{
  "n_experts": 32,
  "experts_per_token": 6,
  "d_expert": 48,
  "moe_layers": [0, 2, 4, 6, 8, 10],
  "normalize_top_k": false,
  "balance_loss": 0.0183,
  "n_groups": 8,
  "groups_per_token": 3,
  "optimizer": "soap_variant",
  "learning_rate": 0.00489,
  "beta2": 0.95,
  "train_tokens": 481400000,
  "max_steps": 3937
}
Below are experts of layer 4 (counted from 0) of a mixture-of-experts language model. Rows are named router (the router's row for the expert), gate (a neuron's input weights, with its number), up (a neuron's input weights, with its number), down (a neuron's output weights, with its number) and show model dimensions 0-127. Each number is 500 + 40 x the weight over its row's rms, rounded and kept within 0 to 999. Numbers have three digits each.
After each expert's rows: "comes after" lists some tokens at least twice as common just before its tokens as in all text. This comes from a sample of Wikipedia text that the model never trained on. Tokens count by the router's weight.

# expert 31
router:526478457520471509465479508461450467575476466425544467555518476522466496495464494512538483520489441508499477547473454489533557517463458406511378472525490426544490467610488473523508531491550422498522438562484563566493458520499426472512489459546523571525502505539440462507495467465564526524469471499551502502467507481514481487532477488444358500520501436509511479506490466497448536478455
gate6:490546507541509553480490565520501499529501492491466480541445556513533550532566475522499538529600579479477526498461552456615508436573529512502502476435499515492491427436507463545480466546581548493460544452486443474559458552518475547530508508573518507551421533512534527550525475519528506477527565516521495481612547507558518550479521554482514475467536546559477489489471451467500535500494
up6:484483479554554580538515468423479503467498418428541545579458492548446480420455473452461455501546523527577471548480485558524528477559514541425421452520552537525471519429513489512564472444490510547465487491543469512429555510507508460511524510543490514533447516491535583560470527529509503541500496481468459478492493508474550524523527560520520490521531487425481504534493547505535458532607
down6:548556525461531486474545576506459490434519512580520478498552450416494532465542541492521456507493501523482553538462477476623504499534497423508453505437482563505462516459450496464488467529466472482510489490526501492450536514472544478499396461476512450498505510470466487529427562470549493409507523546556593531510511497522512483437540466529491467464429480514530543517584503476587458495465
comes after: " ", "–", " c", " d", " D", "-"

# expert 28
router:534546438528506542481489497471494424507478477466516485488528432559501448479466487467487504464479485521591459550509480462535522458455430488487435568544508490576474405560507481508517514456496494481469421585444462482464511519521431483477533470520501531503543513500450444458436490509539593528479520512512511425525501484524557535567425492513438460556492407492486451472496467505435536558480
gate3:491542583500410468534538444462505534513433571517531548483485538423526465492606429491529539537439466456570520496467521474564503470467431432514513490515442523528516488517559489509504512535509519470488480574530423492478520535512568551535518583536441482540551529541472490533503506568529472438522498504423464515474499480520520449483480533508448518513520475483533490451425510523408518491532
up3:546490467525562469490495488450543432476467524483478520613434490486431508505551477519462509527423479447447538486498486571494489502506450516558459487421470506577522429515553503474508512416496550458539550570457519508501476442514559543470537497576508505479470552512566574517483529489507481549437402459528393502522452441500517513508540535468490483535474494494497506497482491479513495426480
down3:475502457527545459524425477515519559514545524524455503479431491539527461571402541546476453474493519485544466449472491522473490489570514524476458510442515534553491479556537484411534560449569526440471450449528547486478495524443487523550522448542465518475483521465545531495543541571501546534522495504524552567495409391461502494518497509486488519444537469411488489520541554445527512516551
comes after: "20", " ", "19", "–", " h", "1"

# expert 18
router:551577495570508508459473550466496458513508479422609515523507499498512463472453451522542508453508548495521432552579455445521519439506489457481489533570400463520428476498545483516517507443550493452458457533526480475551517518468505459402447523495440517502531512540488485515453486520516501522470511546549513478546553462535532492551489454478483456561442491414428443527451460505457528491502
gate6:436497546464486553500479567485474429539524545544516437518438534504504534481508515445543544471512559485439490499462562465600437491584471513477467515407479503511515529508513535522548516513476506495450536424434499462526464495564503513449498479555447516539496583543488547426494442507493517427551503522463455498552552462487478495516530543451618445533487530475525499555495446520497503488521
up6:459524493495509485508536492508565572547508458454508539550523537591464453435519522524617449476479504496477505513451566487552461636507537546442479507487462432511501503490543521445521488473514559460444550526608448524410518463538516521513505501526500557515587478493492502539493544525508554441481557509507499419512497512500520472531460545488467498573506460453479502502517495503510522454460
down6:616487493469536518515459402476522495459484535530429499503485455445491514474516509465534509477540524525545542507457590496635473572455497506502495454502526493525476511422493489561524518517535565446467470531549568495525537550427532506483400451480455438473514514504518505538526535449507482415506463509446515570480468495535485488489510532509549478549505488539480585531548514499542489532466
comes after: "\n", " |\n", "|", ".\n\n", "s", ")"

# expert 6
router:490522409527473555477485443457449481498490507447535467480555437509500463426485487455501497521539500559575471528540492467528526473481478459522476539536425500587481459523521465505478528434508445500475447554466541502537479505479434479485490506536478606524544465506403478420475474489538502598483458526573523470489573481555511494534434508439457448523481473500421451504464493484502546465475
gate8:503545442470429465594437454494493408483544523507475501551500472517513394457511474520538529480506456507485451532482587513593576546502503506482502527510513549473480517471536557486521467489492438487564488448501476543469503511487583478502486471511490434421476509452537464549472554575468485454516475538567532487481561503507471502518486506474522457435469463458463559497551486513486386485474
up8:557418491490492514500514532496451481510484556519549491525568552521534558508513474505566472445529494471487493561493444535522480566430478555500416457451455463459557501518522476522555510496524462514492440515480482486459454472554568577507482501439512494503530499430566412561519536493551424478455543502590536472502557428478512436527483523448511555549481533492557472546512497505437477544535
down8:534482479532450523524522539513456433488484442446445538496502553500406435484501418425457488488403547437487459502567451514530535468557478490514488476501484530489485594394476578547442480556525457477509505392513499484522569506508523479504477502527514463481511442424569490540476491484541542478477483558475522471499499519457539512431514515545458511464514520519483489486503464506588501538517
comes after: " ", " of", " the", " in", " a", " to"

# expert 10
router:513500453510458494437470545476466471511523506461546507518540421542431516445432483480515518525520450525511438496514499502497539464470508504444482522581508503536521468527518451491480561460528502478455509526510537510562509465423511498415468533506515517552583544551419472506437501506515507594453477537529522408462476438547496563549426498477427458562499474469498462508490432425492574449491
gate8:497522475448465569566460470514496431489577434579508505575513518519513469515543458519516412500479529498528465486491514516594504499518474538479575531492569533524486552414562538496455475480439470507531574562540477493509517505532527455494451454543546425541474480461468488486516551599443495539489492510465513502508528525515472553513471443572509466427526527460429490474512453529463474559495
up8:491412494465444467561536525517433456457529494497527475496542553548532582460591547515546508467485501505477488489478410520494505452467507519516556462523490509521511513495549427491555429484453495481475446481464484582561460497494485546502423530531481519483488453508551439571506453538474493489396514508549529550507483433471549503549476534517558494492527542504586555505494438455482485567546
down8:471546453539456540544513526504460539522525488539535492569500497511486496502551521496468461498467536385526522485520455504504517503546480562477466456522509515520530544502446499583452525509470537457565516453491554505541574452504507448475491480495518420510521491399593541558531482505504459537545503567459579456481539567466564530427540503524412474524558562522462500514563529465500527541471
comes after: " the", " C", " P", " B", " c", " p"

# expert 27
router:536487474534392569430492510489452443548459460459466478512449522509492459477501487515478563526516531480492463555530452507510556451508497480508503526571499478486416474579550455515475533470539501496413538526510514563557505454437435472436528521523540526562580524536471505509447502480541477536457514544507574510485532473579514430521465490466437445506435424475468498495480483437470496534454
gate5:540540459387515483527523458458528544553489575558536508565491560505459504482497608501533518453452568534475472476514497495509444481453503584523516492534520567469456400494464490457529495523493584457512495468523554549525457490493435458568514484453513523521453482431480437478473552480489552492505498507499533517406562411509495452478496473457506462509561515457536492464472468475534494487493
up5:512562561552478525445525478459442529511552446611466524481496445437547508443496571479557461484517502497447478505491507535486521508463500514531499499459565560488586527481590504588484533511582451561484455473485539455483549562518490501493530510535506494489505587488489473527445425507507472550499449484477474514487502526566517482472478552542552571518508426509445531488528440540557546473518
down5:505450607507490512536492539487493484416406486505471510495530480534531503391504570433495529471486517440428481518510467458505530494513526456477462527541546490562498567508501544535444500479501509469470495470482564478497460486559486615535535423535501480427499497447496456493558518560533499501544516513528423475581459526489544538491462533546546498462520471475455484441557570503534509464542
comes after: " M", " S", " N", " P", " T", " L"

# expert 12
router:526562445572427518419466440462481486532516478467586475518548464504515469445468472551520502479489552530526489552571466465479546475494467481500502526566443483514475455514516416490488527437506480503453493549506556493509449480477470496415474487546447604562518510573479458469495448513581458557484502512556532478456550445529481543574469481489502472536475511456418462509472452479491515451506
gate8:441474531473441555507489532486430443537512516481536543559505488522529415493515462535498472457508558516470484543416532531535516542534464481444560476510516573517471558508592516481552467519480488491526543464496422494499419504521470462473446459433520470516526476469527456503468482508428486487547625493504524441522554506552490521485518515542450510517468502435577604513462498478512427518490
up8:494455465457413422512541496503477531470555521479539414553504513534593518489515498519504564553521460535508452526503505548514490525506512481469439537499406507523514472552486481535553494519482474495564479473474526506563501530502466533554490595438444436415458452482532461522529472543440393514509518486485503499499492440465489532499475412511514484533432499516493514529480437535418433549508
down8:513499534527496495558466441535452500533435497471510542481477551549486519510506540520478504551521475493514468445451487469502452425516491546456461517559488539397513531450487540529435504526566517491509545379464482520523515425486499432462538417503522460499540458524546450432519504516529544479500485526453590445522509548535470483450563476502488512526492566493469504430587502460537512580554
comes after: " of", " in", " to", " for", " at", " and"

# expert 29
router:535551482519506575473477491494491487572442510478525526560446454556513446495497419535407499471431505493494472519533434517515518483485417455506477509544440477483466462541545470539516481435617446467507449532491502549551475487477432477436477471507513531527489504533442479468469521440540594515440452541575525523498498499519466555486491446450412479525508440456459488507468490459507525474526
gate5:499560454514447508510513492506494539491483518555539555537493466514437480522458538500490615458539534440445487468487527580500475496490493544608468416438529551458501397466462490470607464474531529509461460533557516453500450503518424439517455473469521482456479490478479463526496458482497499543489541482532534544455554490555581458488472482427533514476523508482497494504520458493528576556478
up5:478506516484542544502497494575516532501473493609499533484444507448527519469540578440514490469499520609493517592491478459445491453488494536503499459432485485479522446495526464541439493476565465545499478472525472548458490497520475506532496437434567491493443493534474466497473391529582470471537410522519479481510569466559456520449503425503539508454514440513536551526460491483472568464504
down5:491461652489544467498549496512531462482467433492432506536455559527492515485487513450499536466473534490490506560433481474491530468482539459446496509479485502543508519473526502436472596495550501493468464452490482466463439507546507524545489427521487512480490426524447441565541547529505495438551502523499539466495494593514569510478449486591480557469392501503492540464532512461575501522478
comes after: "20", "19", "18", " R", " United", "–"

# expert 25
router:575540504534499502473442461474481388508453491438537435501516433514452469500459417529541527470510503489495414563559465518497539462477484499501494537551474443532444431477525445510505511469507494417480432535461465469556489455510484499431467469504508515507501478562471470502446495490593532535500472537508553472467540431519483512572454474528472461534506429460415479495464468493406513488502
gate6:476480565493464568408512570507471436487481497491529442531437534497466470511624573499484500542510512508454536526467482440551493504571479518472491516414413558494479483498477552558540569464490515482420525450529462427569520564482471526541491520529524466564442495498446524502478512482460500482573528533540435517565483519502493527504495505553493523559453530500446518482547490484484497437507
up6:433466488521487482499534478471509545443520487474440581508465589562448516467454492539508475476510471474495484537486540464537485594625462528489503518479525509558520497469532514461524450436537490492480534513547465558459571514463529547513408529497501496483463453527536490514451489453533485517526546457501456488543520501482594468600452503530378542440489515440476500456515453487507477507494
down6:499539550523557516477494451564498429460443469547469475524492479447508496485540513526545477524505512562499529509448460521519536553400445544458495461463512518533446535433439421465485468514463555525434501472540495524542533515441616458522454486493483454437411532502444452494472492481534498471526481517517514505552500583507508596485546510491569488492474522595465562467503539525475489482510
comes after: " |", "\n", ".\n\n", " (", "\n\n", ")"

# expert 20
router:522590486547468546483474464495515490499470471467500412499490493530475493481461485503473501503494533566574467588557463472497524458499485481516473488529481483569407438500522472522497538503520473486468511534464515483552465481462482491448502523519426582542510477486453473411454442515556468524468437522530570461475495462537545440593446500501502456519508496467386447502415486494488574445460
gate8:471603482458559581548509519504476430513498492516410519552531533548482451505448485516502467533532530521550467527529503553493567454471477533518547507563504495496487529509523552401498499591479475510509538514476518500498459525547495436474487441508567440490485473444464428532452536544498504449512457475536496468501485460523468421510503479419475449478513515454464461451587476502483389512539
up8:541491505467437438557559531449478467509556530450560451511555501530532604494535511479432467488518511514550534558511507555542436513485518510482541437443497474457497479456553522528508457525488515511455445526452516472492496503495504551497466549530518446477431425524480429506508529534517521506507528589496558562488533533473480482547445447508536477589558554492537519473393427527446463504486
down8:547500483482427473521485489534464492494581442431519519598508509499470457535508513447489530463498493446478470502464502456493498463511481449495462514465550534484516614428459604506455419544478516498490513438443490489510533493461526506500526408578483459463525495505572529562449536572458508462435482533446542492540540447480458515484521566556495532513476531575508520462541477514565505518505
comes after: " of", " is", ",", " was", " as", "."

# expert 4
router:498530465557421500457498493466444387506488443453559455503460500510512534476462471444529552520484421519466449543535461488536547477552487443481474468542477433506432449558543412550455508441512476483496473514449417515516449498446423452487503493505499504549544507499492450427455488504510568535425456521486574469457519472504482475497435471484468499542469495495473422470475476448473514520517
gate6:453485533488467572531476558406423440472504518533514465581409543506513482525551500519506522533529535534475592536442566484529503484508504506446530501476470513476466417472480514506459480510543517460388530447536464511528518565530521534566529527520494517569443462585480540462510500504532503457488463539475557482523531509523479565575544527526557465490557532482464441475501536471476489475437
up6:521547497531482491556503504468480532467492412432483534520509492599440488427472498499521483493559461488541554538542532516527466486636466475469503523474477495533464495403469519455571436497489496482449473533541482569399484506576508483497512468508477449515463497485531538462484577501461548523562529515495447486460504454528539466550478516505432532550498562546419468485477481521541552514465
down6:525467548482512490480498536455424533412539505544496455512476455436505512513520493468521537485468508592522550481481543486600506520502518485495490467457447507478511483516442509496483501470527514417412558451514529484546559511466538432494480440539500371519414533499463541483488551489568510491530475497511563475530448503521495514456566548524514484446566514491424552504448531540576493469461
comes after: " ", " (", " M", " ad", " An", "i"

# expert 7
router:507527410525489523401468500480457472532485497457574461477559457532490491478421483471492527493532504510551441523563452482509528454483439461477493522561492486542468469487490444518502533425501449513425464535469489512557525490458466499445481515498452605591524518558427445429463485522525513550481418523572518397489508449521518518537447507511475487560524478491476496495476458469491550513463
gate8:455525470455483560532519438502507446475474513514448444575543473507513451438471549562565518534506450535517498470505575510565567512497402574518513498464546627482466470467563549456530479552481431485576539500585455447462485499490473489515475446537478466475547513487481534505425519545460518488511447523527558461485509522461493463535523451516491483463451493493524472478515481512447438538521
up8:531402501478494473502525546467444444501563502553473465522550558469469584519483505511493457530452548480472512517526471495480471546439494502467454455468453505528478471552545450582563490471500510464558518468430546511513499500485587563585522579451441540468431474535505448583508496507518448522461520501505513544463509448488526438515445494481545542472469554514568510494452459522462484566553
down8:502497441475472485540491497577514494532525451492486506521500454547528464527493515483434491467443501398492462519516504472593489467532446515508481471484507530503538587431455498518457486547471396445564553418500509499476541543480497455452501463456494500472580477426482604554489468510473456453460449527496572485481501505551542492469486531531440470489490485532532453394503474537508518560540
comes after: " the", " of", ",", "-", " a", ":"